python train.py --n_experts=16 --d_expert=448 --activation="squared_relu" --moe_layers=[1, 3, 5, 7] --router_score="sigmoid" --balance_loss=0.00533 --balance_bias=false --lr_router=0.000969 --vocab_size=30161 --optimizer="muon_variant" --beta1=0.93 --batch_tokens=65536
Below are experts of layer 5 (counted from 0) of a mixture-of-experts language model. Rows are named router (the router's row for the expert), up (a neuron's input weights, with its number) and show model dimensions 0-191. Each number is 500 + 40 x the weight over its row's rms, rounded and kept within 0 to 999. Numbers have three digits each.
Before each expert's rows: a language model's description of what the expert responds to; "mostly gets" lists some tokens that are sent to it at least half of the time. This comes from a sample of Wikipedia text that the model never trained on.

# expert 10
What it handles: Table cell separators
mostly gets: " |", " —;", "\":", ";", ");", " RUS"
router:550563549442502551496522545383508461543512487535478521560551482419507545547522519468470494488445445491413504466463485422540522555540498518549518549448518535513483521509443531493508515484481462500480404444482490460453418509526547495483489524466499483558574510469461543460497515460521438437523500510448452535514523475530533530548482471531491486526507459546515462486541484504470400503547471473546453521545498415472534527440563511503483534515501468502514530522549502469485502423538562517465473495544517493537561456481521444505500502542640535486528546434483485525448559517407567467
up4:543487539503506535508604515504535432512486589533503506522561472373581524485512476572486546504496470488485503451484559497520580409478475515484480440500507551499513429494592490477499509536486492530528448466517514464531515538467502524515545393509568511563551566456496504509428463563554515491498494480482545494535384516483503493450428525531505535445499523494508488508502477409405488515499486478510488547489496482535541527497565467505553582484433498518447504508465532488481479515407464580501491395454502457523476525541516535473521501469539478523492505493499428483445497474502508479
up5:511489444489467511518502539496535562494494474523550487486478545530541413517503478573495510501408532489485521515466552510497496471464446468496506438484479503495536509455514528566598520510500496501503497520493483445487474596500515487527474471455519504482469436480480518531405501469512475502511506576534394510504552491520523499482467515441484493529559513499487537507586567517467492497491548603501437421544485566485491480511519429473501460514527570406499476516427589432371555452479539509459560517453509467525528434557534529500493519539512506500475464503472500498411557468513608496
up6:446553505500497462549504505485499533498456416498506530524564588525456514498501537466560549560513496592511499478500477536553433534459463521541467491514504492513506452492463483535507524508495532474489511491452577459448555519517496472402489565364488527526482501456435473534448495496435429477509498517500495500482431513535513463485466498478532367549489516458511431495494496488550452496532514453511538470407541501452537479546497552502497492523472579569568514485461587509437519560510506457495496503457501476537518517539522470499546485563558521496444464470425558536412502530543522560
up7:450495493530561503513576434454534514488504532573529475541564566459483493487562467508536499504469533463561452447470526418509512420427434487475488490507495538527491510456537499488505566592565473441509537477509484424529470488443497566402554485525510500547518469481568508502487505502588486467544483516526481516516456465553494459530474491514500540494501493525480445521465573459500548574592440465500453462462487525549577514485509492426483551368484526502480514522385535524514536431502463432532460495539516529511511497481527484462501559570483499548490502489528473490478486444468495489
up8:542509514426489468526457498492554509467496437456448429536618500478541522515532511519525598464508431504477500538442498526486476449434507460539441462436530524600451479431495393499538535459482545438546487548494469560413458540510499526508495486468509551518561484481546475477477518512510421432484497505473500511501434484573504523487521493529544486476465461517475509523507535498473479496545482507520485492448499511587511503575505596496501504493467532466631484451550484560458502473541525482475429520544545507485523517490582497486461517531584476471538514470532484434507544509494434503
up9:489546497496518515558522602518494501434498541527519460577509464459472587470511466472473499534513447455412459494512530512590564480523447547566474455479517523589516503424466482480559496552544467517414402488584466516446491526529506545490540468525464535467534474480535506414461474538470500477469473572459553543543512487488437553540526535480462444539481560535481477494538489456434460500467508394565499529498487506463562534519472487524487567557546485456496495461522494476513540492485515468500464508549495480418516497485506445509512436449499524430470485523516486514470501510496615524
up10:482505480468496507493487495530493621511469555545528497498452471510509515531498533470478522445546541509512571524505501469446514501514559484492464509557514526430479544510551473398500527441424504498528493480486481480484452516463543490426491531531495585565498530489546481470513522505522486514461420503537501481488425486322479518487491460513487436472485475601462484435535501573501467507544506564512536507456455541537522452454497518493475459478497462509497529501483443591490460492533527469534440559520481515510535504475557519485546503476582503487568414485486638495516423511486501531
up11:519521485482479562540512474487464513447497509581497511523527591488461528521532444520498548530430431493504458467520478532445534436495489539557459441512487545437503511515475484510484438553500526510468475513542466482559514531448470506444423479436482466516465502507395579555507381516462471504556546467500513513565468490493506489462465494522484469428493478503417573523480542440499511559410482471478503493537502470606527573519459493512530501501592513454589521563486538520513485458470536489496440519525543567557538477494428516526458477451477492532516463495590544505481480524536555497
up12:575491471447448493531523513480483475489528465521492501470452494467465565506530499495472473481392452505517395543499469497482491525547519495522543546518494523488545498488391511516545558616410477484500520523520523506451469491473532499460449537510489483467562451545533530430550551430574540468466408518509472444433473424465449540461536507500495490523473436534526471562555416541518541585489481509534553559565534483535548475507488494483404426523503467521495508503536516527462577534558526544456472502450464536512504498456534479493483551452476519425542507547507504509538504497521543526
up13:556440516465528489404499519452472470522550470505451540502517459498557483515498455511478450493505462495572495476486515549522455468492503524504525534551518521534427490539538497508531519486565557517523497469469471460496512532490526439591564477507498496525488517502386437437501470499495501488468462505517488451521432436449412388540436487463535416451523514540501526499555459544504400469495503535500494577494507437483525508496521550530467543531545448549493514434555490544505490443582542521510478512454521604440498539478497520534480563506570495510544522616515514508439445482503538512
up14:550615499432443541496543519515477507445441464521464579461517506453496481545524426544533477437476525587498515529432506470518514465538534452453511566446508553487541469490498514489526559505462459451543594459474479567465491473492484452467458499504572537484490447533544461474573496430417494486560477534530383510500490468499513505550456540562471565509507481543525585436493507467503468429486523567489542469594501474501574473550528474495539500515535488465466527582517511513467467512461504446505503487523475406492508498501500465489569489499505501473536481511551506496465518428469532468
up15:524522472417509518437485537460487548540527549494610531486502495500514503424487526525655434496512527536513474524505509450515487465518494588565541494565509472484518472484635488528508501503399392507452469505487483553419464508556536539390500490509509499468506501500476470474500534552448487482515503464462505475557513531484481543503504496460500528479498520480557552548516434541506494530495502492481441460521541501528495513484548487503472471427469432503445467440455429540520508542507577498481398591515497534514435533493542448530550515456504470494528481454467504476503527481506515522
up16:583528390535556472502434510497554476497496466512581507404471411492446458502482526480482472580410501448513499535437503443512465507494491519494453526525551534551595545493503479494490472449467516501508576549501466466513478472483493494498504503494500484465519496499531569538471518512488510545475558489442499459488540499607531581530519496485548488522494520496521489520459521473484414502581512562531470544557514489458492500511486569432467389445497501569515519443500506530514497472458619482491548516510501513422515558440474491466486518528555476536535540494478502474485423538449454453
up17:571475541448503515593579561460488498493497489485507430499520446541474549501541446496511564471484521508498517455482473409490492493471462528550473607413450507430499516487476408435519485484477458504474425455481482475440461517533531519435480489545557564532475540500472475507463514501512508486573513485388503560548533510524448548431507513533472512546550501440520480475505425470423499533559464533571493579431520544477486493507453507501527494458521466503521506519483579438475553487525479512461563537510499572497472526456547487564502491516493501539474538502439587495509546481564497502
up18:565511496535537511479536444505459474456503486521497487489505426559471517549547450455509481496560477442504464560419473455510493485448576482615504504497412520485496515444490485436531509544451549441496498475461466466470508564504499501542506494514447490590447493510549511485490575453508485477499473556475413452503451483509507497506475499507521456468474481508531542538459450548456465484564480578500408482436479405509493502510533463592515521534540504526501515506530491509502507490512569536499531495522503510491540507428531411588523499535571548507505618473514399485491485565492528568
up19:511485530481401498513500420437397442535512413541423551519586470437535463517535488452514464446518473519426413483480549543494489502524556487535503480484498504565487444562512476507482495480482541486491536494509481549449494469541468524466487528537480515606574493500438496540493464486498518550527449483546502509507541519519479488514580504488505530544507514504459492543552499499532544545474482509468516520500487455480463509482507523509499462514502475492507568524455514534505497513394485497432424516454461552606528545551505446447488548538570570439475425599518487494453464579525479466
up20:482510551503472561561490539516457498571512506482500497511578466528505472514433488492585466529526484451507460532453464492495471484506450499493558493420470510441416508526449496454471442524512466505500521540439505539407587458564498466516481473525493517427508552550538439507545495502480507583530551501521516475494547472523551540529516500482519532430464516488609516532465487473482459527426485494488518509461531489496493583441506454530593499517484444501535501505456546566482487413516560550509480490491521491510506523532503462492524543525509410469629513387498418518500432522483466470

# expert 3
What it handles: Determiners before noun phrases
mostly gets: " the", " New", " National", " several", " many", " United"
router:518521505420509502525463523458541392506544453453454551551532480509461514500461431471480548502425484468484541521517453456485530506550475541563514564482588573537438472511505560444473498497450515496455453466513440530452482504518515505433512498477449472512537507464471530468481502450481498445464495533543511517505457536516536506498460539517497557536465441509482504498547512520478407487485434447549505528528482425496549514457532542512494492419485521524516548495488545535425569407536563539467456499553504510601523452489549460444505508559590490506557499462423429543529505497499592480
up9:552481477471470503495506548491536552510529417449483544487453462485459515430513478542479450509464585470507518551515510585501464536543502546486503559417483524513528463541474415481447518410439509457493516458549486496525498461517509527468489473491463509520496496426494521472551426511493536458512500499527501530502534487503579450494512503597515536549476490585466540474550554493476574502376500523488511520470546582593505529481482504453486520581543529474516606541443444445514485462498516509482422537442507475429453411500497539474510482533504543486542490550482568470465524492485454505
up10:506526454521481532495506569500484510502485498429496468477467555493519538502438507506506468449610516546501536535479468406484491485505505530487554469492537530514514437486489506529477477433508491529528548494502492412512519507540523514525470522589433460598493563478500564503526524539495458493502470414483548463530499497473516505499505454531504382481561514505490583503396485481495448605423447548452515477510485586511461438525474570500524510506552515485503546488471572498477517518399503590472518503564488469526511481530514493470435513471554441438526478455466521466532507467564519421
up11:511520541520501483502487509498461576515506468523485446443408478457464473515504445513458455504570540543512538467510531508412525516508484445499469428512520506592563507522530533499527576423501463537535465541539527468515409507483460550492509500525510549525542508576490500420468454515495490484490500537551439593471450454478462557508549543501520465434580513535454499431503422452562509503425491565490504508503425479521484492556485576489402532585515466510523491518604462512577439502489534498439511541501506524496512455518420464456527517484471484488495511451568472495538480513512504497
up12:488523529501438537479533546493510548469451516438462455493494447513449559456571444505480506542479480634497561546460447515516501524533435533592454483486499519479542537427464493576620493497527475453519485452545468485523430518457498536507491500426470471504583488534457501501454504430533483446486496577519427500501539511513557457484433513473487533513447559461576492581567548502411492428467537441481506505519507519442528491469437492499502448466512524472471509522496474436512524468502521509539485477587537539499609508533535475477489501460521458500530543460487495527508500497499540538
up13:468490605514563500454474477491523467535507499547570524472452532433475562510496547434481510387528478507534490530471475519483487466451501502507526558506528529632511512557474579597483466571552462572478512462551493457459500422497509479521468500511466539508465460466493475516504511504464497455529474512576507507417539533493519534501430486515397497500524489521495491459504479466462430503504465540506522508519507536483467505514620510432481515520474465461503476532433496474491455548519614502500520462450453494605519496536502460535414471537497533488514505508494451518543474463439567479
up14:477561500541487526449602499468522394480521439579474435517565466493539487495490430490494446507507477519533500506482545569495502501490474468541497477527440501478502482506459506514475453486520491494504511408485506388571477549572507463468524463501521530464515460521491523480489540494586525468573486462495477471540444481503537569480535510414498498475528505547410629442503502530525561503438492463516524496410445538494538497507515534557505516548531463571499483471468464519607508437509474517504514471410523496490475513479540522582468487412436527492499499494521500521579499511530534488
up15:496533521510651535484506471520535464498504502587443493493514462478517537471542482474525520508505519589502434508532497503532566590476552460508470469553517413532555484490397548512547425496526436481467474514464531460489465389477529481474446521478546507503490473476539458478547509539498540477416502556507485469512503469527450507475480495486533500484441538488526532500501548518480512513568501414543475551544497477473501481495522509368521487484519509424464442501493568451567553497493525485566462491471501499527518505557461560525472468449549446514514495479519467474530533459454602442
up16:527497491445392452547450518497548416493469506539484544494418487603582516557495542447540471485503504516441502512534469496464457534557489550461461536481546455612558502497504452499561510518500471552441607489539484476382474524470523562436479500495434408518490485446471522609463530596498508530486514548499517470451462515478493524462492516568505477513486430512481525460473456457443454545514514463473459503486530509534552460486491492482552514445466516521521519522508458514552548483548470545503486488514415489500496496471510526458494497537504556513546545518488539495510515499528421537
up17:546535478511475523526531528458545571518499501502517528542501505553529483507562531538447525483418399494512491504529543525483497489590505536507489443483512587481515496455465500530527459464457600590501501428453542539488553503444590543455449417442549442469432504495521479510476530471437504561535443558496495497506497596477445501511439474507501501459509567492559490506516540494476487531494461539556467504499440501502503555504475504558567482519547474567450479424502502520501475451444485472483470542460529503376464511472480486491504482514488495520501452517566481383534494514422517523
up18:537494426515563411503557493498530517532476450511419474512510447439556447509511475563555485445445468534491468513451552512475560482517514518470507501516512485463507567525587501501588605463487548511513480458490506503515489477481547454486550506431495530404478501486520455426467590499584495477503553501468451492438517490438496484554490559496516432449530503511487524480429505451550506546522511498548501508479409485531505612504474499533513469467512508583431554442514496518504488524500482446496524481544533454464457559560588511498558472555534464492424466496446525515475484498512470522
up19:474556465487457504585481520531439581494569519490427496497595524489533532510445481509488471515487455431464527411542472513467594498523547481503486519508468505472464491516498493491482546498504485506547578449469457528520576428499491399434500495545483461527478528458487487468579481428517504502495473475456503508464504498529495478558457573489530554481527489559500422507518542541488483588473458593515461553523469430529516523528459549483502441527547530544518502414469500438514488459591539483470493470516597506485531524471411487448544522503513487470521516474444436523540439558506517515
up20:547430467468593458481542518479499505495495543368577507464568458549422450401477462472536560509444557462540555473550566499445503470516441563554440540553569443519477536484524533482528509508515525519515531473505476590463502542496489543463525505432420480477437505532477495458515539409543447471468512516495552448542478466497517417478528501509547493509510489509488527565472493496462490502484466499437510464505554493513493422506560517504578495450517551475480590493454450548515501511497536523520535469538529433533520441442500523496497513511562469509549491473482525499457479480517562480
up21:530526547471484498506492487497486542515446516477481495502498538528504534471475444491480613468544474552433534484502432458541490561495579504507557568500464492553534414443585458467504501525566485525488515519538488479382479514494483495546470483554494510444531597437511495543526473452499391375498547510525481457500577559493499489497471448570499574492529536485491558525495454504480459485510440503504485422545442514505492473496458513481491490557474502487476439520516531593526586497498489473506479461407445488539544442482490537528524518496534487560486506496531495506514446509424560465
up22:497549475513500442538486516511507502509509470392485498478517537476476484520522496541533607461508501527477474508566539537462503524476510521591520600495533513500496444469528548478502489445514496501534453438448495489537498467497511436439538429484590513511446494426490496511472517539456544534499500459554520418539483529490507509484513493547525553481530502488413501498537504460559469492460448546537478485425532445477581521471477496566510476541442476478520429467570512572576458454479505539596606538496502480454429452455500526483509556514459408525504532543535487519507510439486429442
up23:462517553488484501479497523491500469458529496450497470501580514437528514552454477467491454495477490517447543450554444450511586518520572487488516504497453566551519503432490538572505523535489536523381424530509577501494547514507478492480554504544551497538468395498488486505431527524582514511504425524507451449470529609495497511538488518497433543515519459479521492499514469433454544383525518526520500574467503462547517512545501582561482548434487484504501552511460513551445497490582559494491476561505501478474470466446479489515534484429466452519506515527529500435497514435501497405
up24:502453429516437496453529493495461480567499515467483487481596526431506432586474457495533452538499556479455492453501440447509458505424509458532459476433504496519503540533511490510548466548563489566521504500494554450469512450518498487547422475548492529462462508546464508538501606561505486454565465514486537471550471453517474446552531500492560462549510484451550523566478477467520547535506435452452521509578476523537489485455431491492462510443553521498507500540504544544519491538434464477531448459455555452506533480455594476494451465517558539442554576499494493524583518577471530479
up25:534550513499512474528428495473487497417547477482488499424488515426502466449521526460561547477523491492474472564433488546501417561465434490466485483518552479487539488443502550554502454430389451503514458526524499497512404434613479462529454528602513502487519447485513507545500440474475525510494511515524489587522522509510543561485521487500526489529488529389492481531556504558497501547537491501497505502528483506568442459505481540532504503478504499427467505510531509517431524503543476560501489492477491563542517486423537536530413411456544586568477466538483572520480517521479539518

# expert 15
What it handles: Inner name fragments
mostly gets: " Candidate", "ü", "ú", " DF", "š", "ă"
router:499502507503445492536532549481483468510522444499514597495530561507444512464506458499514508499475467525404482542497525468469545428556445523579555562445525559538476499562501519463573502522523533506534465440469499491406528463519506442420448504504487535537473502497490495556469526471458513481549527545504506530498469477567463489495462519510461513411607462497494459491604467498495474483511454468549404513564535373541543504481506495507496525467524506501543545481509524470445552480523521536556489451487508517496595436399470427492534492500550519487532523452513458575449470503486524507
up8:452525518540477479514491476521548555533507501503437492445470499459519540523485518488518559523499516558499567456472525455480448569578487509473491482506527495465513510588481516481454463552602470487441456496486400537438458582448487522466523543572461432464588482464476564390548454565432485538431482452507498459475487490499547426470549462514563442519500515475540547482511466500510514510499497490510557428498533503501508424484503502506500493492486531479542508566489501507476451509545475481510509509481540430558422540503476550546477508543442539546495566509452516605497475548517479409
up9:542511439444446548499495490502485525512461467451525505482460530480469492515490468476492517469466485502482497494490510432475442527525498557526496503488486534518496493515477592532474435553549559498500483512487568414490580555479556579447454440542450518487637533490458492566500506496499554494508476543549493450463501461548498559503447551490497512417505533509502442529504485544563519531530468452485557499542473444491454536495410518500463468498488489561476449554521557539498463448488554383522498545433538484527465412478452530496553537493594548504516472445466488507437543506497592484
up10:524526500525487536488527463542492485486472577469495492528485473500496529398453540504541497520529429418484549546507498560539486602466529492511509562389548509482526503589582490496453564486506623478498516465550480496553488502488540503455495506478525471525500438551468502535478468494415505531525508501530526494508497522553478537531558495512466494477547488450485517439545489482494499509534474499471511508477511505448446519490501519533498475474569507582455570514455646468558528534500494540458418446448464484554490468459459479502467463546462471453510499407440476435437501530499428468
up11:535499515486516521510483468488505491482477592603450562515464501398455537537494532481478537450503509434503501528615507447453503447543514493569489500515509550527510503537535518584581528544498410453502486465466458469425475480510524529516561551493501487503450506496480517509464582463506509535509475488458459431505494571448551471514537528494499415452428519486498449575562495524489452536539480436509441443526472412537456573506496454506456502455594480498528485502512500506479447531500505502500472450448540436553563467567432486489540525514512531455548503472529501544479476465575501504
up12:489506519478544504491560495567503515517619452412552496496496535499410458524553512529536479514427563497493512511468517489424491477531492414501521441532533524493465528534544560462483477398520418536497520448541486500472491468493405458570447577487517528526489496541474586499524493549492492502515542481514533545531481499520539493569488454495525448456462524486501520522468479446516468530492532571521469516587506453514502481507508490507429482460513458487548447474500379567567489406447482487474500495555533449487501510508444467469515490496512409575475485500534504560495536518589496491
up13:433532508471553487522459448477530492488444441558512502437484506510541445466453529470492530460466483528439539454560508469497455489490451543516512546465473573517516438557531465499593524529586532483503465529497396460431539501496498480491489551481429454540452490674457461399499500537542516503506479511448484523447538558524533493495501463550486483496500483519515490407493484510477468463492528583535467491546544498554489515538443511542437492439588518505560526510497451518461500512484566500498496506471584594542527471513497493499530518494512531439506416551499526471498511504503466500
up14:492486540462467415500465549443466464529421494565505489500549510561503486524540470620498550640454523457483491521513490514530566496510510455500517497446494416509492509459454519470492513479531458480431482469439517509499562507475537533490509545503430499514511510468529495516496509589495497487516520530494490506521535480450576475527472588487464549497507495509474487500462483496490521432477478459512480526490547501461507487442416482450539539566568567466559512404461501485559468347562488441473543527511500474489492458535472505604501495547523529560499446479540500492503551509520510436
up15:610531511448534547450508500515446510526517464553530518523488516508520496565497415503482595462524475482541461506495551484512498503563528460502512522514547513569564531594474464466468480477607492460501487404462527459444455480438463484525549551445492553500440503438578478450495570500501568412525517502495494489536537442543538439488504536521505503466489530541503427532488460522487449427522422502529476495456514466451457529519494444412499551482467546482461509463532498500515439499535536526504445463535495496566504472515574536495527485526492433528461527391508523532462503500489564501
up16:471495465562473478511438474548593486491485523488496489503483472463454461533474434529534559454495536474431479517610605513499478529471555482512520522495480432514474494548479483453489602488510495565490479498472581521524479491481494527501512482489525497458486561529476523478502491531565416543465450487454490445470474495480458503520499456439457559532357557548552490497481485437495515499454492505445531525542567561496511578549494567586484482402557506492425477478461503561484535506472567563464473424500551501470500524547495503445479509468472508509481523518491493490547514531444499577
up17:480458525450477488517500444578490460508506448552471534515516423553430444507502513421507547517498409580473527472481457510519474506489544436538512577538501509512578445558521495477524538483531490405517486438500513498513491518426487448515515531592460529504503492533518565470451505551531588537467503503449477507531555432525480544529520553474522520505465504448482572615472491486537450508474500540488497456579479438499517496461511581631564477446436515460493571535477497462464505448468473487441521478542459499451491477509552526526440514467499482559501503486472500523471489472457498537
up18:473564461561538451526526558525493505519508419539461495492464460477559513504506575437530478590499511552459451460560501526460496563496440523501494462476428517493467480501517561449530473512510524461482429418479477524517453522483445507422537492492541525539575540500416431457484538516492504494498502524479511484502493503490496507537473468493529526484474508509556486515466470488524597492512520469522424475552435524554497497420520408484509533439352552479456539449515451600545579497501489538504512477550502493557449506517514451539524498489529489546425535502515526496473548490542492595
up19:520416514534558512480486543527485625499456470402532469422455528495502430518508493550470496478553468503500541434514477512457499459468549540471522484507496508463522493560489521516470475510476540511539475500485567490505487497487499512585435516515567501513525365493519503481539558462455518536518529527529447449545465526514522487444532529557475471574503536525527451465510541501500498511464457512500449554486589542447468416502438489484451494512545542539451473573595435501469520496476511501529445499487501443456456548480503479577510501527527492473517453549432473557561525509381536474
up20:495461547481409452489572534460515540474505437548474516508504554465455533539507439564478514474460510562499542428490541467518581518505491503520402548534509499510471492481555502467543502506488446500582474478507475585501493527488486542512424567506493507490460603461416514497497527515499588473590432493564516517504507433539565469502503488454484430484522500424502459521577494381424517508509499523467480467500454513499496495531486549530557521501502500550534494475560525548500494471457553552547440493398539500496503476515549494483505485482469536490506437472487400515548490440476508506
up21:529525458446580499519529494547571503500490488500560507526468499499449514536512503502546435490520491517479495468484485446586426393491493545544512518470485530519525436445459482443514505536502461397513449490512501575521457445568504467493507504463468524505456499538499416514507507499541488502542527557491504535515489521507491486518496531532425536479516559433498517508506438472494548491534514436579452528535513471563527491454535532498428484451440540562537509508509511556358456412483557496458440507476496480474493595515508532486444498469565521462506524613543493582441485479526484532
up22:499509519489514502460493516470547493447485508502492478449496476470497490605524448472521476474440518489557464494556534569505500545492486586543413463493484469509476482518465501465455451453536594501555459547519542552537514522558500460529527542500528500495511486498499549558560497495509498495462523651445480473485509553488531505511430537499549481494500499503573581483526538478507550497442499516480533425409505432452542510491467449536479497444496519446527414442426519560469459387519528468501394545441535509522507492462485473502539497499492506498546549445525480445512461556492519581
up23:532491511543446565510498528476469517458493430438514519503504527561522515577548470467554546538461545510472528466501487500503393572437444493452488473507582486491442512500513509529442469490490489515468445570505532508523518539568533469544400540497472516505519467484528491478496388555536534560482514578506483512495489440525513506413535492568529537470461493531511454532533465483520494473496577513525495519461513536519535505500469486515404528509494501524507499503512530534499478366498432475473492585524435545469511514378403510449509499509502462475509536522499499476493587424556527486
up24:508494572514494456479548458469575487413492490509403556468531468407535558522431502507581535534517519482467461498500564464493502529485493487500470497369475457529518510514512501469526508531475493522438430483506488560471516498475513522457455435435501516475495486427574507499522481500508523500475513466541463536479463609521496581547510444533457518522576535471539506506496528553503446500550553498556404535527517526528495457538470517467459452494507495496513540461515447492529500475537443471546525460495471461498526444521503537531504455523530545405567527473590473521586530407511548463

# expert 12
What it handles: Technical word suffixes
mostly gets: "idae", "rop", " River", " cor", " wood", " blood"
router:570537526464483467465488534452527434465560477427443556494491464490457543534443520505557557471495447535438473529500453495477524471485493540430486517515491504542424544504536493498488490528459485469456442465413503520481488466513514493478491533505456507554539500530526474556454547431497543431529508466495485507437519522563488540464515570526484495460524466582534494451565468504518440527477501495517406460503505436515582431486523554524456493453490458478592526488471483561472507486520563521503432470514573484500576485459554442499495429547603539437521547454500458520432461561507561514
up8:461499429573538533572495503498512453511483462497532508495507560516520480508503527567522480433458526432475530500551461492486557501517419476435563552455482481541430458563457508435513569577501420480510498422404500520502508520556563465479440515488418450490527483502492513575528513514414511558494496491511451516528475604494530524514526493514435517539401472592482507515471484500464502507419501570470501509466515458532507514537507480529533501555497420483516425500558507491496494469567507522512447496506504436560528495457501437504501489530506553491438492507507510584466493525526585452
up9:472469508499492514508506571493510494501455506513440530425588596429483526507477495504494513480502475505438488569502454501500558473420464478496523505486528457434490507483474442488554458403461499441481542500534526494478510519438442511506574484509503555514552431539520502397495510528545471550471464474517555498496502454510560500556591482504512494498562556506471506503455535469522506464486526485505497514567483459482511571521483500430529570487511557449590558510482421475504463366481484504449517490432558473521526540580537500457496437497482529494496522509515521510642468504503530500
up10:477555552502538536506488539494507459455495483482537513439546436548504487448468470433501430470551496544454461497546487545501496494485490454508570537519496489527483471498549498501553526580552506420525587506495569536524543509466486512511485517447500462502509456500397536565536526419493481493498411566451438530545503540514556486559509491498515523487524514621485473455528516505543496474465504413536457493508489426404446491480514527492457532444495496493501438520495468513476556481458542560525545414500534545551531475499426492469448494509529443533444465511498585432547432503558543516
up11:536515491597542424543435582508492476452540485581526509450515519503460572433480488440529554561451493568533518479492494495437471497493483528404541460528454487502502510463519521527539550492475399441555424509471455494528486458515489537547496508537518386503491483471482518527535543478495433473507499502497508528492536504482541506593497538487508433434535504510488494506471551428523516520518481515464475454552542514453513527538526448455528457422527476499475557520459495475535522564522552465533411494477530574556483455586531497504427440490480478472465526465553572552500466470462522543
up12:477534493480444566491486499473500477392508466484505495491547513525453511539533367474479490446472584542480499465522527473439580526474495497456527547476519585489480497514577518520468537503539553430525420465450587494530503600430413500490515534455502469499482532501436572554493512514566586504509461473533502508489515501484542550491511494483432540551551499519439512509491450456513472551541529520499486569466492588521543493447523524383520459500482469492523506524460471455494507529510510506468472498475469520426526498508482491476537575493521482496475457512541528587457527435419489505
up13:518440477476480443534524582492433501470581514483492526442477435426514465498500592526520508537499524465507579590480489526490541514529493515488448522513585503512476525477506465540505525469467389568497523553503530529500499515488517445488472489498491461560523430493480514527408474488495514506527454535521549428501509504471497472497475493541502499533535466531480473523500439500452594450486451463498514551615443487545515501510440471503494498506491494541632470494446524517512625470461499479501395495446490496550492488515609528511461465504517503540492477422540430536511468477498516490
up14:531528466557495519471503537486522491556521527453537509492525545545491502499475520526475544434604527504411576475488517521466493518541550491492473523526487513525424468573504466421497454484515566500509416437439430517494452509502430474474462472526566438504584536501544512451537550498519531477578510492526498525521423467527473437469600480454417504477476461537481455519555505426442499531506501550536480546419470496502572582576452507503532501500499498500473567510532448550497469506525494518539459480497513549476455482531493492397489479502535492497528398514452508496574489479483444530
up15:464542540516500549474514494491510484533518538386511536465490514517472498427487456462498503556497455590549546517544400532446513491497496557458476476504505529566522539518589538516453492517507581465478510485439529532431528489502495439529577458526484445498451488524504486385512503507462515456567472537504531518457480521523471454509468519513507503471525475564474528487505442507543466505461505488458465530486515498479547516514552572508472421475527569560464522526468486483539482495491543398477497433489575602508502575424524496565490459490456579497570453530443477540455452475515450447
up16:499471522470453470488477524533513417469467527469469507559539496474521511511498475504513505480499461502536437482489410505472572530519498538503530581500641489487557453551474535520566515492499511440404559584507628475451500459456513503463595516497485527489502497486438459421448542503506526438518567471485452522470559541501523463506446493496483452479507554562490540497498490494507467491489450520502492511543500572562600479492496496555511528488499463498431496519465464513503511482511498419500416466514498437464493504522607493456509445497480489479507495477479511512455516560554468616
up17:496493494541476523523541506471507491469522498446465506487505480474421420506507519518527553476468509509497543510465439535569489475565511476515499471456499453572535473428471497494502495570490505514487485521510461626491525454485532397526534549573510473492487596486429478506540549479501495439564416517491576474492506448520422541495546492447478375508489464500498503498487536496430483555420475522499501567510497459481477499523499494512498503427511529541498623488588507573467522565547476591504540456497552479490448505584513439471466499479495428548452476511486512523481485509522506537
up18:552442494503487474510506494450542480455552430446450496463536467513509516476471497497458469450508497472500526497557515527591507575615521481492527549506528481500478500491493498464490514434524496513464493407500476509511463548539471512506489479450514484497478487452518467531466484459495546523541462452556506476523484565511529488483482574547540542528521523574520382516445529508489489529527493463465478482472480542520544390487514499514496459509463545503471431464504632474562471563498485499557537500494511506510499490432455418533469530420621453474541523483478454428580554600499528537
up19:502503528502565485552502515560479484523527474558517491485576556529567518495415463479580429566483495435447506496527523465549495494500471498529575559548422502524531490536507505476496578487500539476516461482528563488566487531514508459499463506500520444511524455563512396540485489512530431496529442500502509520415484514507494540479443495581427460497490477497492524504513458503443518500495514522495509519470535491483500509429488451538443546450388406505473492543499492500516503521478577555577423499575515507464510462514563521478469466512502480502520503502410475474390442443523600525
up20:477536447498451511503542508485523496518533497529571516504552562429504542510510483498489534491466506460497505485519471446542497443569458522521490525505576501527418546508501468432438470513477472563517509561434449435584483541449549551480456478456455495500542490589507458561506498531567489446557514500535482514452514439503492466500494552493444467507521566451499451451485588549454504504586508495494538491543442418484543476575459500430455551464487494544419470512526497533486549496428507492501476456498415475558524505535585504453439450502450460536499536546543554495497563429511527488
up21:506535522503427554566452446492501502491487512469513461453508491445524497504564511480531502481454474521519447528505557458547482417488505455492516549503548583575597474456490506534539574506471462497512418524498391477415475543564476484540466512450509487488471501500522526547485524503570544475503493519455547554502508480462516460496534506492500522442513564528580576499526485465475511440494532471493444448470582443450497561567495534433539471493499523458511499578475551448408540448476580602481508457426489499507521515500525522431540483468549553485528526482478466435488499466495492461
up22:510544455444530484531493499467505519467489513476453545451537459440500536533475517471408505503494504549473481476536497465502527570518481500482518495479541485503452440504530526557502517476520448492510504465526550559506517465486529441493490443563607491479481533601499459566462568439593449506518451430464501519555497491505502501476536484553504566507525497505424492497492475491422407617458557523524437477501532503554511447532562492448520565467496497457524465480566511522489485486518492490416478471499549484458486503518541541535495425506478493472484494493466527476443533501483686496
up23:522528531479540509499682521499525487438466433523491555457508504527503496503490517465492471504461501441444419594480479488537492449521488522517558500506488587484493499545481489455578489499496469442495508482461458533453523576471454454468476522522533398519490485494500476605499463531494494461509532406507502455491529531562510571533456496479508548530524481559521497561575490486456515489483501537494438430502506473593521498406487502509510483445573463510567495516464504507465515491487576541560486495481458526501506462486496486472493495455607493471535530469474441536421489515506451549
up24:479613452474447547524486503499495483446462507434453587433476443517533486546442477543508574501500494527486510472452459449521558504469518461554575470510458522479553519481478455550525429496481500468517452491466495494470527530524534440560627484498515441518463527484564504526484507581475498567520456593510477529440532524529479506441543546475455501499594402534470509532524473508506534529503541479541496497497536476467494487490493448569465474463513479554463542483497439558435493479478526461505426478598476523416430508456526507500477510514493532584483464488560524483461492530555507487